config.yaml
num_hidden_layers: 9
init_std_router: 0.0103
vocab_size: 17837
norm: "rmsnorm"
norm_eps: 1e-06
beta1: 0.95
max_steps: 12977
Below are experts of layer 5 (counted from 0) of a mixture-of-experts language model. Rows are named router (the router's row for the expert), down (a neuron's output weights, with its number) and show model dimensions 0-191. Each number is 200 + 30 x the weight over its row's rms, rounded and kept within 0 to 999.
Before each expert's rows: a language model's description of what the expert responds to. This comes from a sample of Wikipedia text that the model never trained on.

# expert 57
What it handles: Prepositions after nouns/verbs
router,161,259,219,218,207,174,167,172,233,234,223,199,251,167,251,202,177,179,203,235,149,173,188,244,197,201,240,191,221,252,172,235,172,211,153,157,226,181,227,186,253,197,202,195,231,177,161,211,200,161,186,185,190,196,193,174,194,186,222,199,230,203,148,228,239,224,209,230,247,245,243,177,203,190,271,246,202,197,193,195,271,204,210,224,226,202,274,207,170,216,201,182,238,168,202,168,180,238,226,239,227,234,214,212,149,204,179,202,267,153,163,239,230,206,185,176,192,202,196,201,204,167,170,188,203,236,205,194,183,200,185,175,183,233,240,194,182,172,180,250,250,186,195,142,225,212,167,191,170,196,171,198,203,244,253,190,169,179,182,165,202,176,140,186,232,165,208,214,256,187,128,207,176,214,242,264,203,179,182,269,198,231,204,208,216,226,234,241,234,171,182,236
down0,181,174,223,212,224,181,178,179,197,208,240,191,238,183,185,210,188,144,185,188,137,255,152,186,209,226,199,250,140,219,157,184,200,225,240,178,189,256,224,221,149,153,169,227,214,226,188,138,170,178,223,164,209,217,186,230,221,167,156,139,257,182,211,184,188,170,183,207,178,180,159,184,190,266,205,195,203,214,168,173,174,208,174,179,192,243,224,241,190,245,195,142,179,190,150,231,222,189,201,222,202,215,181,191,212,221,170,198,211,153,213,244,189,197,215,203,180,160,203,216,234,193,222,165,182,217,230,207,217,152,154,198,171,198,195,193,187,228,273,169,237,164,138,198,235,216,189,152,166,189,176,182,217,198,167,185,224,168,230,228,217,203,186,189,222,217,194,276,200,199,272,217,191,163,195,222,197,138,253,230,171,161,135,217,221,178,208,209,214,143,153,161
down1,199,216,206,216,217,180,185,176,158,184,153,194,224,155,228,256,193,223,213,168,190,146,204,223,197,204,259,223,196,205,217,248,242,160,196,193,222,168,191,159,264,183,232,173,191,198,159,186,153,259,158,238,187,230,158,134,169,163,163,183,205,214,154,188,180,183,234,258,206,175,226,222,201,164,232,257,154,177,193,178,206,221,191,230,171,186,195,189,205,250,192,207,228,241,249,202,155,184,208,210,199,203,201,153,150,224,201,142,264,200,231,209,221,189,169,159,184,158,157,248,173,234,213,228,182,183,206,212,200,213,157,196,154,207,204,231,190,157,245,236,192,184,209,202,178,164,130,201,161,191,248,194,181,215,202,203,179,224,179,132,173,259,191,207,219,161,212,201,197,153,172,220,254,219,232,211,177,166,203,222,149,214,266,192,189,205,156,213,204,219,231,188
down2,232,223,155,176,167,208,182,180,152,198,194,198,241,214,255,176,228,242,209,118,223,181,224,175,250,198,196,167,187,216,187,195,185,231,176,200,187,222,221,191,182,225,217,156,117,191,212,223,237,186,215,235,208,165,217,202,193,154,202,220,263,176,172,215,189,153,218,186,218,165,179,177,176,201,214,193,194,214,235,214,194,153,212,216,245,217,193,217,95,206,223,233,186,214,211,169,203,223,188,171,192,197,216,161,173,216,201,198,160,184,159,196,222,164,213,215,200,167,256,219,205,173,198,192,204,217,216,237,260,183,233,162,139,172,209,219,147,192,160,198,229,277,197,177,206,154,240,208,207,241,187,161,191,245,218,222,197,229,192,157,207,252,182,165,192,152,165,245,253,173,221,149,188,226,171,175,213,224,141,232,166,159,253,209,173,165,200,232,214,198,242,237
down3,183,203,237,203,236,170,174,236,223,200,166,209,235,240,179,188,169,169,191,245,162,236,196,224,246,132,188,199,223,230,264,133,240,230,150,189,196,178,159,192,255,190,173,188,178,165,186,186,228,175,208,243,203,236,221,192,196,208,228,215,232,172,146,210,150,153,172,196,219,150,205,227,164,186,142,191,246,211,213,213,203,201,214,236,188,205,259,205,198,211,195,253,167,243,201,191,184,225,227,202,200,222,271,204,200,181,202,235,200,178,229,203,205,231,220,228,129,202,244,151,224,242,196,189,242,176,274,228,245,230,202,187,200,162,153,185,184,170,203,199,135,224,177,190,204,185,226,196,241,205,266,200,223,215,199,184,223,200,143,171,179,173,224,196,207,179,215,196,213,156,181,220,222,232,226,215,159,193,169,265,199,226,157,155,202,212,209,175,255,186,247,228
down4,239,214,209,183,236,252,180,206,151,208,185,212,187,145,251,195,197,177,218,208,261,186,176,226,211,154,208,230,252,167,146,193,199,247,189,193,219,221,274,169,199,278,187,171,201,186,217,208,209,170,185,163,175,189,157,227,195,171,181,184,230,184,186,204,206,232,223,167,238,227,189,259,156,217,193,186,170,168,186,166,161,261,160,147,192,156,200,196,203,158,220,168,257,223,207,177,168,172,215,209,216,193,226,209,175,180,261,186,199,162,221,198,230,193,171,169,161,223,192,192,154,191,205,173,166,209,185,202,208,236,246,213,164,221,216,224,235,190,231,220,260,165,239,201,162,225,207,241,152,176,163,221,132,202,258,200,198,206,185,170,211,203,174,233,209,215,136,190,218,206,189,194,235,182,247,193,179,180,201,279,184,200,255,247,232,181,202,197,163,220,144,222
down5,197,219,210,209,159,213,160,211,169,189,222,235,218,208,207,205,187,178,195,207,207,187,193,198,188,200,245,239,179,197,145,231,219,191,202,230,219,111,243,126,177,206,194,169,156,212,196,199,201,199,241,172,204,218,233,241,152,196,225,214,223,178,221,152,251,212,187,155,207,194,177,165,185,199,184,159,251,183,204,202,200,171,191,201,208,213,221,243,160,206,231,198,228,195,156,231,146,223,233,229,184,231,158,165,242,215,222,248,159,167,186,168,229,169,220,202,190,238,223,176,239,183,162,125,255,256,127,207,193,231,178,262,198,217,244,142,202,202,178,172,177,205,224,193,238,166,187,188,273,212,156,176,154,191,224,232,238,179,165,159,248,180,181,166,164,213,174,219,230,194,154,263,215,157,189,164,220,204,211,177,189,170,204,212,225,191,246,225,229,231,191,225
down6,181,192,195,187,165,235,237,152,194,225,196,181,204,155,225,239,198,179,176,185,164,205,184,240,248,194,215,181,185,226,126,217,192,207,187,198,177,240,211,184,175,206,205,190,209,198,160,160,128,195,208,167,189,153,184,201,216,174,194,186,213,160,221,254,228,185,221,234,206,237,177,224,242,205,216,252,179,210,156,185,179,229,211,190,210,172,182,172,223,161,153,205,256,261,201,173,125,180,191,214,222,202,198,116,225,195,215,227,209,209,268,230,212,195,148,189,179,162,121,213,136,227,177,245,179,161,159,217,183,154,171,234,181,172,155,188,251,180,171,202,188,185,231,182,228,167,204,265,210,218,206,190,185,216,216,245,229,176,232,152,221,269,233,247,251,185,223,248,186,205,239,202,205,197,205,208,175,182,214,199,193,152,230,234,201,233,191,193,167,237,188,183
down7,195,129,200,200,183,166,203,206,219,182,134,161,150,221,241,216,206,166,160,227,201,132,244,199,177,181,195,247,206,214,233,213,192,226,143,182,185,188,194,192,257,180,181,246,202,174,190,190,165,124,212,229,252,196,190,220,207,172,153,178,166,165,201,148,192,120,263,203,161,180,107,157,224,234,194,217,215,200,195,267,219,201,185,225,182,166,208,220,260,177,257,196,196,225,235,222,191,200,212,202,195,246,214,220,200,204,200,170,260,157,159,224,216,176,196,187,178,185,254,220,201,158,177,203,206,182,180,165,207,164,214,186,171,192,193,162,220,237,210,221,237,212,184,183,158,147,216,252,217,216,214,223,205,201,166,215,214,202,196,179,214,239,195,202,213,175,188,185,233,240,255,227,192,221,210,199,193,251,194,246,157,205,191,260,192,217,184,190,149,168,182,177
down8,222,182,253,164,243,160,200,188,200,229,218,180,209,239,181,218,192,254,167,143,167,193,162,199,230,242,197,158,140,205,245,179,262,211,238,166,196,196,239,176,210,242,202,175,196,208,245,210,194,222,193,149,184,165,218,242,212,262,234,193,151,241,205,244,209,219,206,166,172,236,209,197,244,217,231,197,229,178,206,205,221,133,193,177,220,189,237,175,184,211,177,220,251,168,206,165,240,190,219,199,160,152,171,216,227,233,175,238,115,224,174,204,164,196,166,205,200,212,201,174,204,198,211,208,225,217,210,173,217,168,226,186,207,205,200,256,185,190,142,157,243,221,225,217,223,183,179,161,166,207,145,163,235,228,197,193,209,179,236,171,191,192,207,175,234,219,180,206,156,174,249,111,193,212,194,180,236,195,186,131,217,223,231,205,239,201,168,197,231,275,218,209
down9,249,202,210,144,217,216,214,181,238,180,229,211,177,276,187,225,212,222,208,185,129,177,176,220,180,204,226,236,150,204,176,189,170,233,191,209,219,208,229,180,187,224,177,246,166,151,145,213,270,221,234,196,224,163,176,210,196,236,179,156,179,249,149,207,224,159,171,238,230,216,179,188,234,181,219,237,228,193,192,149,226,220,190,159,200,210,190,236,160,193,162,193,228,206,212,195,280,219,241,148,199,201,209,183,218,195,191,233,138,213,242,221,218,150,168,198,177,202,208,190,232,193,221,168,213,238,252,222,206,188,190,182,205,184,204,227,199,207,271,229,175,217,227,196,258,205,138,207,211,149,163,124,199,230,173,209,200,209,269,198,162,221,168,207,215,228,176,230,188,206,202,159,154,202,183,225,193,157,187,186,225,209,231,180,168,218,147,228,215,267,204,233
down10,169,254,229,243,194,261,177,171,187,212,214,168,212,189,196,228,195,232,215,185,255,150,253,212,244,178,161,220,178,171,178,232,192,204,141,208,200,222,204,182,191,207,186,177,201,221,200,261,170,228,239,213,192,189,189,161,229,219,259,241,203,163,192,155,178,227,236,177,223,170,179,233,171,202,210,222,172,185,198,157,249,201,212,132,179,267,245,194,184,235,232,215,239,226,186,200,179,225,222,205,181,212,232,196,204,241,192,215,158,195,236,201,204,169,210,118,197,252,166,198,166,211,219,239,165,225,185,237,217,175,218,202,219,181,233,174,141,188,181,163,159,155,208,172,206,231,231,180,233,198,186,218,127,178,211,211,218,191,202,198,243,142,127,224,174,211,191,215,185,193,225,220,230,194,212,190,193,203,220,164,176,237,239,161,194,168,267,239,211,208,245,279
down11,225,192,169,169,162,117,200,184,135,229,225,232,232,185,172,162,117,210,181,221,185,181,215,227,211,180,202,179,185,217,251,221,201,157,231,218,242,131,213,204,192,230,153,130,202,241,205,193,159,166,239,171,185,252,164,195,241,177,193,204,264,190,220,189,213,194,182,201,194,235,205,218,191,168,256,226,229,173,167,185,192,242,235,227,277,187,196,201,250,212,246,191,217,172,201,208,206,160,198,248,233,210,226,199,174,168,170,162,153,164,199,260,204,150,166,238,199,254,174,209,189,212,191,177,189,149,252,188,189,203,164,187,203,191,172,186,183,188,219,153,237,176,181,215,184,206,209,198,189,224,191,193,173,205,200,202,204,207,141,152,244,219,179,194,182,158,229,231,236,140,220,210,196,176,228,249,195,214,218,197,193,176,256,164,224,143,212,236,210,187,196,178
down12,184,167,238,192,176,210,156,205,206,232,155,225,223,243,199,182,160,199,186,204,197,222,212,210,196,203,249,161,181,174,198,237,202,233,245,157,191,195,296,215,220,203,196,204,230,215,233,226,205,179,201,145,203,215,219,172,179,280,231,201,200,137,206,190,169,133,236,222,227,255,210,163,207,153,246,258,177,198,212,201,225,203,235,181,253,152,236,215,194,213,221,161,218,183,182,184,192,229,192,174,227,199,238,229,184,236,114,197,183,164,167,185,202,205,219,188,211,140,238,210,222,223,218,226,220,207,203,199,175,184,262,135,203,187,182,168,213,209,201,154,240,207,197,135,205,223,226,195,187,199,234,218,181,173,228,184,165,214,151,178,225,217,184,278,187,201,191,242,229,198,229,211,188,201,222,198,193,176,185,187,180,245,205,230,137,185,189,248,209,145,181,273
down13,193,223,155,231,171,188,230,198,187,231,162,225,246,190,206,223,301,208,174,257,183,205,202,191,182,239,177,243,216,219,193,225,180,171,191,210,198,164,204,232,242,231,229,191,174,206,189,164,250,193,153,215,233,183,201,205,195,175,196,284,168,215,181,209,198,143,241,198,182,196,190,176,234,155,251,209,202,197,213,153,177,181,231,223,192,208,185,185,180,247,222,219,178,182,191,209,253,215,224,224,242,213,250,146,216,209,245,244,241,252,187,215,169,243,194,199,190,215,196,233,217,162,226,246,249,171,216,109,147,184,140,247,173,143,216,167,208,198,222,221,175,211,255,182,192,174,249,225,197,145,193,173,235,178,193,204,166,210,218,206,194,184,175,205,220,192,191,214,217,233,167,257,162,177,260,211,190,233,189,206,244,216,188,193,221,205,234,138,212,191,204,177
down14,165,221,228,202,165,133,220,169,245,240,216,228,253,208,162,203,202,184,219,238,149,183,176,163,191,208,145,190,168,229,193,169,188,176,190,191,179,219,186,164,206,160,140,219,208,188,253,246,154,178,192,211,203,234,226,204,185,184,203,187,219,224,199,225,220,174,237,174,192,168,176,214,171,248,193,158,134,242,222,175,183,205,171,166,165,200,199,201,147,172,203,284,147,189,207,230,251,238,226,183,216,188,221,270,203,241,180,230,168,212,179,239,208,230,181,184,182,151,237,250,168,205,188,172,218,240,194,152,215,204,211,230,199,227,209,156,213,209,212,182,222,239,188,187,260,244,227,171,285,208,232,176,135,228,258,198,253,202,173,222,168,187,194,169,213,221,174,180,204,221,249,195,233,194,212,219,185,196,191,221,246,187,149,221,195,182,171,166,199,192,240,215
down15,231,257,179,206,192,274,182,175,151,225,230,201,233,180,205,144,180,216,206,211,175,195,191,239,194,210,254,207,189,136,205,166,209,223,244,236,181,222,278,212,201,213,149,181,196,161,178,215,230,223,177,199,194,191,169,224,207,154,212,175,172,196,189,189,230,183,189,257,186,220,192,182,238,136,219,209,184,220,257,180,202,187,166,229,200,168,230,212,214,176,220,137,260,181,192,218,188,248,175,176,191,198,169,209,179,204,228,196,242,178,237,194,207,182,175,190,227,157,217,234,206,222,204,219,227,216,156,192,187,179,151,186,205,248,253,207,164,175,214,210,218,177,155,194,151,190,184,250,197,155,217,163,224,128,239,184,202,175,266,170,150,243,182,248,229,224,174,206,226,224,136,197,221,233,204,218,235,214,200,235,234,236,224,232,175,217,155,234,180,240,140,231
down16,213,214,193,194,231,218,203,226,273,221,194,236,207,126,193,214,223,226,171,245,238,161,245,169,236,214,188,206,236,257,207,170,217,181,233,156,208,179,212,174,201,179,184,186,196,211,214,227,210,207,164,201,206,204,224,192,175,147,210,225,164,240,182,243,180,242,229,177,202,151,205,214,176,141,194,170,228,246,181,209,235,153,157,170,196,177,239,262,220,204,239,251,158,182,209,195,205,150,217,209,216,201,213,201,190,191,206,236,201,247,122,168,202,259,260,202,189,220,216,152,211,188,187,253,211,168,193,176,156,210,214,249,187,172,244,202,182,154,214,192,223,216,184,169,212,201,182,167,215,133,204,178,246,187,187,210,132,190,214,219,218,131,283,162,257,201,200,180,214,175,247,240,169,199,208,223,234,234,192,216,193,163,246,201,191,195,206,188,189,201,211,247
down17,178,213,142,189,157,191,207,201,163,213,207,228,258,171,222,205,220,189,211,277,243,177,183,236,213,194,164,203,207,186,154,186,157,185,138,214,176,219,228,220,158,164,152,223,168,205,198,220,214,207,181,187,236,151,167,214,177,135,151,221,228,198,222,152,239,205,187,195,206,199,192,110,233,197,225,223,212,217,214,180,220,221,196,180,156,204,206,181,235,193,179,131,234,233,152,219,160,231,159,200,176,182,179,192,160,203,214,183,245,213,243,228,181,214,195,277,176,195,203,211,204,161,161,200,153,178,183,221,132,214,211,185,191,225,255,201,169,248,190,199,191,166,214,178,205,193,187,311,162,204,182,229,205,140,191,200,195,197,210,216,191,233,226,210,231,166,184,244,201,213,207,237,214,203,168,198,191,197,192,240,216,154,217,182,187,226,241,206,223,219,145,266
down18,160,201,260,192,225,202,179,180,204,249,166,216,244,145,229,184,213,149,182,199,215,242,218,187,186,228,212,219,199,230,161,220,177,213,186,134,251,187,210,215,212,213,188,143,183,191,201,199,152,135,200,169,232,262,178,185,206,170,171,233,187,213,235,178,192,192,215,187,178,189,201,189,228,197,189,142,227,247,203,291,219,263,210,220,212,159,245,216,245,201,195,203,234,245,209,225,200,219,180,174,171,194,189,220,174,147,198,174,199,196,200,198,164,225,213,193,145,267,247,148,232,180,203,202,227,172,196,193,172,253,171,241,197,221,181,169,183,210,200,183,224,201,201,208,244,202,178,230,195,233,223,189,215,205,213,197,157,164,152,183,225,207,244,208,291,169,206,195,210,202,203,238,207,218,203,261,177,218,173,277,254,220,199,211,182,173,199,162,211,138,204,134
down19,203,189,227,206,178,235,219,218,232,237,133,296,178,152,206,163,241,184,154,225,199,199,168,240,174,163,203,153,246,202,196,220,183,221,249,201,197,243,217,163,187,209,210,172,264,200,282,196,203,295,191,199,204,219,198,213,204,163,200,178,217,194,170,222,225,197,201,148,172,182,226,196,168,160,183,198,217,255,216,190,179,210,214,242,168,202,188,203,166,176,208,172,222,250,204,212,216,176,191,215,207,177,246,197,169,216,201,169,209,247,190,186,230,222,185,194,153,188,165,218,153,125,188,191,175,196,196,178,176,152,231,198,144,237,185,216,249,195,216,198,179,184,192,204,168,234,174,200,183,176,177,198,218,185,268,219,229,202,226,198,200,239,168,180,184,168,189,142,204,230,145,169,183,239,168,179,199,170,204,263,177,122,168,193,255,191,160,187,218,184,182,231
down20,230,232,193,192,222,224,187,208,200,185,177,102,188,211,208,165,155,153,187,200,150,208,166,190,106,230,205,247,226,204,208,172,176,225,222,146,188,169,176,160,225,228,215,198,216,180,177,234,207,200,196,225,220,200,147,196,207,137,183,209,201,220,172,201,200,185,205,212,202,188,150,207,197,208,193,225,171,229,171,227,195,241,176,241,118,165,183,175,188,206,117,238,261,214,213,196,204,260,193,214,232,182,215,152,226,217,202,210,227,213,189,160,170,168,215,187,199,174,166,240,211,179,214,275,184,139,161,201,201,226,184,190,175,286,206,162,182,201,203,228,214,213,191,214,222,184,172,223,211,206,165,174,163,160,229,191,227,212,245,268,233,211,159,181,152,191,238,199,187,181,167,191,177,228,234,178,171,210,207,186,256,218,184,173,199,187,208,204,256,237,254,217
down21,161,211,256,195,196,198,252,185,205,217,226,224,192,209,226,196,170,204,197,293,188,202,190,230,235,188,237,232,217,216,216,206,174,179,225,219,135,206,211,222,202,227,246,244,182,181,178,149,187,205,183,178,218,209,215,155,218,163,221,273,205,218,173,215,220,198,142,174,215,219,257,199,212,220,163,225,175,202,155,223,214,162,199,240,151,205,128,213,185,220,195,228,237,218,153,229,165,178,211,220,174,208,201,162,178,208,212,183,228,238,187,281,173,220,154,210,184,225,197,204,173,197,200,146,142,213,190,181,170,199,204,150,165,188,215,213,127,221,139,282,200,181,206,210,177,238,194,210,221,177,189,207,186,170,203,260,146,200,234,188,205,168,165,187,219,162,200,213,241,197,121,194,191,218,180,211,164,244,272,256,232,182,194,209,218,205,195,201,217,193,177,220
down22,226,189,211,217,227,186,191,184,162,190,159,229,163,115,174,200,235,248,209,236,165,207,247,183,184,229,228,215,219,179,225,215,144,207,229,233,201,159,230,205,183,156,155,237,171,232,197,153,196,246,185,208,205,204,241,134,241,171,169,188,151,161,215,174,229,215,198,203,210,201,213,235,217,224,210,192,188,155,189,184,240,239,243,235,163,180,196,204,187,242,187,186,204,158,181,199,246,202,200,222,218,194,149,206,238,156,181,162,212,173,211,206,144,146,212,175,258,170,189,230,190,156,136,164,205,190,171,214,204,260,169,177,182,201,204,220,174,191,237,186,199,213,196,226,218,178,207,148,197,233,245,237,146,205,194,208,147,180,250,246,194,212,143,207,195,196,185,229,129,220,169,182,142,220,253,206,173,208,216,216,202,224,190,193,194,218,198,283,140,189,197,221
down23,240,200,177,276,232,237,164,222,246,178,180,189,255,211,179,213,211,173,160,217,124,170,186,197,204,192,211,177,241,185,172,164,202,200,182,185,234,207,196,167,203,251,235,162,216,207,182,221,222,232,217,206,207,164,190,181,156,172,189,199,236,156,146,233,168,231,191,217,204,173,169,174,156,128,230,138,236,177,201,207,231,190,176,200,178,209,196,186,209,174,85,184,252,197,190,220,226,259,191,204,228,188,197,218,241,261,219,231,220,222,180,183,206,248,222,209,186,216,170,177,175,188,194,205,194,183,185,220,190,222,178,233,176,225,151,221,209,196,150,201,161,191,217,139,122,221,206,205,157,203,214,218,220,220,165,152,196,189,190,185,185,197,179,218,197,268,254,225,205,227,163,218,223,255,255,209,194,240,216,215,253,182,188,181,181,204,222,203,207,167,239,245
down24,153,227,177,176,216,160,203,264,175,233,208,225,199,226,240,171,223,231,230,188,199,226,202,189,161,193,238,215,243,206,208,235,164,198,246,233,208,215,171,232,150,214,229,177,197,248,183,180,222,218,184,217,247,203,217,213,170,221,188,196,183,119,210,177,174,256,191,196,192,165,201,185,152,152,208,152,158,218,213,138,194,178,179,224,248,204,181,243,229,222,191,250,171,184,269,227,174,204,181,212,233,166,258,196,184,258,201,179,243,237,254,177,194,232,207,246,203,190,223,172,169,201,212,250,182,199,189,185,234,179,269,247,173,190,180,207,176,169,214,201,148,210,165,220,193,180,186,197,228,194,193,181,218,217,205,225,223,247,181,184,212,279,239,247,160,189,255,204,205,243,196,192,243,202,212,193,164,142,231,173,163,178,241,208,142,177,179,220,205,192,155,166
down25,210,192,172,191,212,175,200,199,188,236,220,201,182,184,147,203,203,126,185,223,216,214,222,173,166,254,205,224,198,212,204,195,217,214,207,201,207,231,225,211,235,186,216,168,245,167,235,226,171,101,204,212,205,215,184,202,189,214,224,207,183,236,200,177,151,180,228,234,196,209,192,200,192,209,265,140,235,175,175,243,139,199,163,195,198,187,244,240,226,187,168,151,213,217,201,245,217,239,165,200,236,217,163,207,172,185,153,221,148,139,219,199,200,210,248,218,193,209,248,168,288,125,212,243,230,222,214,206,174,204,195,234,245,189,194,171,227,164,158,176,180,217,221,241,212,195,192,219,210,213,221,165,224,176,208,152,151,191,141,208,182,215,224,179,243,217,215,229,220,212,220,228,181,171,203,245,206,209,166,200,261,244,175,214,114,154,164,232,189,148,202,184
down26,192,194,186,229,242,201,222,225,160,172,213,172,261,171,187,243,176,205,210,182,182,185,239,259,221,184,193,200,227,182,204,205,221,200,217,213,214,178,186,167,172,282,228,178,181,231,223,178,245,241,211,161,197,153,192,234,193,173,154,165,195,193,214,187,243,187,210,248,235,178,219,210,183,156,215,261,185,188,236,147,258,197,218,179,196,208,221,203,221,230,253,196,152,170,197,178,239,206,193,211,137,151,158,186,189,174,220,212,238,197,235,192,207,154,172,144,207,198,209,220,218,205,221,230,117,185,164,177,198,245,231,201,212,203,226,239,243,240,228,159,238,180,229,240,132,192,190,191,186,211,220,186,205,264,241,229,193,203,212,138,204,179,169,251,151,181,164,202,226,215,225,168,199,202,219,232,178,224,157,222,152,171,213,180,243,213,260,203,240,210,151,234
down27,188,194,280,177,188,182,191,216,236,181,257,208,192,192,174,191,243,232,174,216,252,214,186,184,176,176,155,205,172,225,188,193,194,195,162,151,194,256,173,232,220,178,243,189,222,179,204,212,208,197,241,219,191,208,218,229,135,258,166,215,252,207,216,158,241,225,195,260,217,179,198,170,240,200,207,190,165,167,203,244,194,209,193,195,192,149,199,207,199,133,214,142,235,199,198,233,165,197,175,197,173,236,198,248,258,213,222,246,196,215,224,177,179,236,147,211,197,167,224,232,171,232,172,206,216,291,236,288,187,157,218,190,226,227,162,177,163,173,179,155,192,201,212,216,240,194,185,186,176,210,226,229,235,198,284,184,175,192,212,239,188,204,190,203,211,179,229,220,202,235,254,192,189,260,182,133,192,220,196,182,210,209,213,255,225,192,176,205,175,230,227,178
down28,168,229,166,199,184,219,198,220,239,237,212,179,167,171,212,107,223,224,179,230,299,203,172,220,163,198,194,219,188,205,235,200,144,211,212,213,161,228,218,159,201,210,259,232,197,226,252,208,212,249,177,220,202,190,164,172,182,169,224,199,224,251,215,197,237,202,225,220,187,183,221,216,178,139,176,242,207,181,173,219,240,207,218,236,175,132,164,204,269,186,203,226,202,217,239,174,198,183,160,211,169,195,141,249,233,153,176,170,209,203,208,198,215,203,238,162,201,242,218,228,198,198,173,220,236,207,175,177,161,166,211,217,175,210,256,226,209,180,249,199,253,219,193,182,180,220,180,228,211,211,166,217,178,201,197,187,191,186,247,232,249,196,196,123,232,120,180,177,223,218,204,174,145,170,201,187,212,182,197,196,231,168,128,192,204,192,230,149,217,196,232,171
down29,202,194,206,284,239,179,158,158,243,148,181,195,220,207,169,200,245,191,170,189,173,264,221,235,191,205,231,205,152,219,182,132,250,215,234,200,251,154,183,201,186,199,197,211,175,183,194,191,221,274,250,204,174,223,188,237,197,215,218,249,151,197,213,202,187,201,202,202,190,221,193,236,260,188,236,196,174,182,169,189,220,190,178,231,172,173,232,278,250,180,207,199,223,177,225,152,258,216,216,226,234,185,147,221,141,161,155,176,185,176,163,208,179,227,194,184,190,207,192,191,184,189,228,210,172,229,228,222,193,228,191,185,219,224,249,207,177,184,191,235,187,166,190,215,170,214,183,189,216,204,167,239,201,189,214,97,185,185,208,204,204,136,245,240,173,217,166,243,180,214,210,161,177,181,202,169,164,248,198,185,204,227,210,199,257,230,149,147,197,154,214,179
down30,219,186,208,284,190,218,222,243,211,255,158,178,195,199,154,224,226,165,223,234,172,193,192,205,214,180,159,153,214,214,250,246,205,182,230,162,217,160,190,176,181,209,190,229,218,198,197,144,193,162,217,189,211,193,180,224,184,194,170,254,192,243,175,235,196,176,231,230,214,242,162,153,186,161,209,225,194,180,188,205,136,181,284,195,225,257,200,265,186,212,198,204,222,227,198,161,231,214,189,171,178,223,214,183,186,187,200,214,260,223,161,227,159,277,167,250,190,179,211,184,209,176,216,201,222,227,179,211,199,233,181,167,256,182,164,188,213,189,203,193,162,222,167,169,153,184,186,211,212,199,196,279,147,256,226,141,180,208,220,178,214,198,235,186,196,172,230,168,180,254,161,191,206,181,214,195,158,233,193,161,157,191,192,197,225,198,233,153,273,174,232,179
down31,204,214,234,236,201,233,208,216,266,189,206,194,187,176,190,175,196,212,248,221,182,167,195,186,258,220,234,164,209,171,213,202,232,145,207,166,221,140,222,166,210,237,223,127,198,198,236,186,202,198,199,177,203,232,141,183,199,212,253,215,178,204,178,226,163,182,218,181,200,201,248,240,187,125,201,152,200,208,203,214,207,154,186,186,212,172,189,215,201,255,227,219,190,156,193,202,228,189,173,201,181,267,220,214,166,198,180,178,209,225,259,209,206,234,183,227,150,209,206,182,213,209,251,279,216,182,212,181,208,270,167,184,200,244,230,233,130,194,200,197,237,252,134,249,205,165,144,204,166,161,238,212,225,196,218,151,151,197,191,209,213,168,218,173,176,150,150,148,220,192,205,226,209,216,198,168,199,216,219,227,209,256,255,194,187,190,200,163,193,142,224,175
down32,206,198,220,184,208,154,205,193,188,184,205,237,189,278,129,281,252,231,162,211,154,194,251,268,205,208,243,203,193,250,186,242,218,226,229,256,120,253,199,202,209,231,210,233,200,185,178,141,223,163,183,213,222,166,221,193,210,165,184,234,180,228,204,215,211,162,178,258,161,247,192,183,197,230,161,190,172,204,198,169,165,208,184,226,187,207,196,152,213,184,231,212,210,270,228,153,217,225,227,206,189,217,173,178,214,214,179,145,229,167,218,219,154,208,174,258,186,175,163,188,229,201,217,185,238,176,172,177,191,220,196,183,193,151,204,207,189,213,197,179,163,207,257,176,201,227,191,173,216,174,137,179,158,165,232,216,161,171,155,201,188,211,213,243,179,217,169,257,208,170,188,196,155,139,187,182,203,188,216,198,201,232,206,192,185,239,224,234,261,209,212,215
down33,174,182,188,222,208,207,226,224,210,143,179,183,217,188,218,217,184,196,226,303,211,195,219,179,177,170,184,210,193,215,186,200,158,205,232,245,223,240,251,196,233,216,223,245,188,214,201,233,205,237,157,211,183,184,191,161,244,222,173,144,214,243,175,195,178,141,199,236,231,181,191,223,194,178,196,271,205,170,182,182,180,220,201,201,254,233,225,244,223,220,245,245,199,163,192,192,180,239,173,229,241,192,199,196,208,206,232,227,238,215,198,241,254,171,277,184,220,203,232,188,191,208,277,208,158,234,261,245,248,157,196,217,205,230,194,194,171,206,208,217,219,181,170,189,205,235,202,238,178,189,219,192,189,224,186,206,172,243,228,159,203,141,220,219,176,140,224,220,240,186,233,174,162,227,153,277,205,164,233,238,231,186,183,183,196,209,159,260,174,154,177,191
down34,225,181,205,263,189,212,178,142,241,158,207,192,259,137,177,224,183,198,244,261,174,141,203,195,183,208,164,203,243,181,250,210,168,172,175,162,186,166,252,207,192,215,187,175,214,277,195,197,171,197,148,157,218,200,189,178,216,174,185,230,154,164,190,178,220,196,177,209,171,249,253,209,227,209,176,185,183,155,238,199,243,185,227,215,153,228,273,186,198,207,172,216,217,189,136,213,193,198,138,276,266,189,238,209,229,233,201,176,264,186,205,211,170,219,200,177,217,209,203,219,228,238,251,229,146,227,199,167,233,201,217,221,229,207,194,202,190,218,206,196,230,193,178,211,192,218,165,189,166,188,237,202,185,196,215,226,148,173,250,161,234,188,135,185,240,207,135,188,212,157,204,193,224,241,204,231,180,207,199,239,217,215,192,206,230,200,209,164,183,226,217,168
down35,196,188,196,241,221,160,214,208,155,235,222,203,175,224,199,160,177,215,165,204,132,229,190,176,175,184,193,213,145,158,179,203,203,202,258,210,140,235,237,211,210,169,222,178,238,191,197,179,190,206,228,219,226,205,242,207,164,192,157,226,203,165,177,216,179,191,207,194,145,184,234,195,149,192,171,203,192,197,189,265,138,167,251,247,179,181,222,139,188,226,195,225,230,220,188,185,162,161,191,224,154,245,208,233,217,246,129,180,145,240,179,179,219,186,182,228,235,217,194,203,220,206,163,181,213,171,183,234,161,167,201,153,154,210,229,202,166,164,186,176,199,192,228,192,142,151,193,192,163,184,231,220,148,206,199,240,209,197,190,141,221,243,172,213,117,219,227,167,212,204,223,213,172,97,168,210,201,209,255,208,239,249,203,215,197,199,182,187,204,188,210,224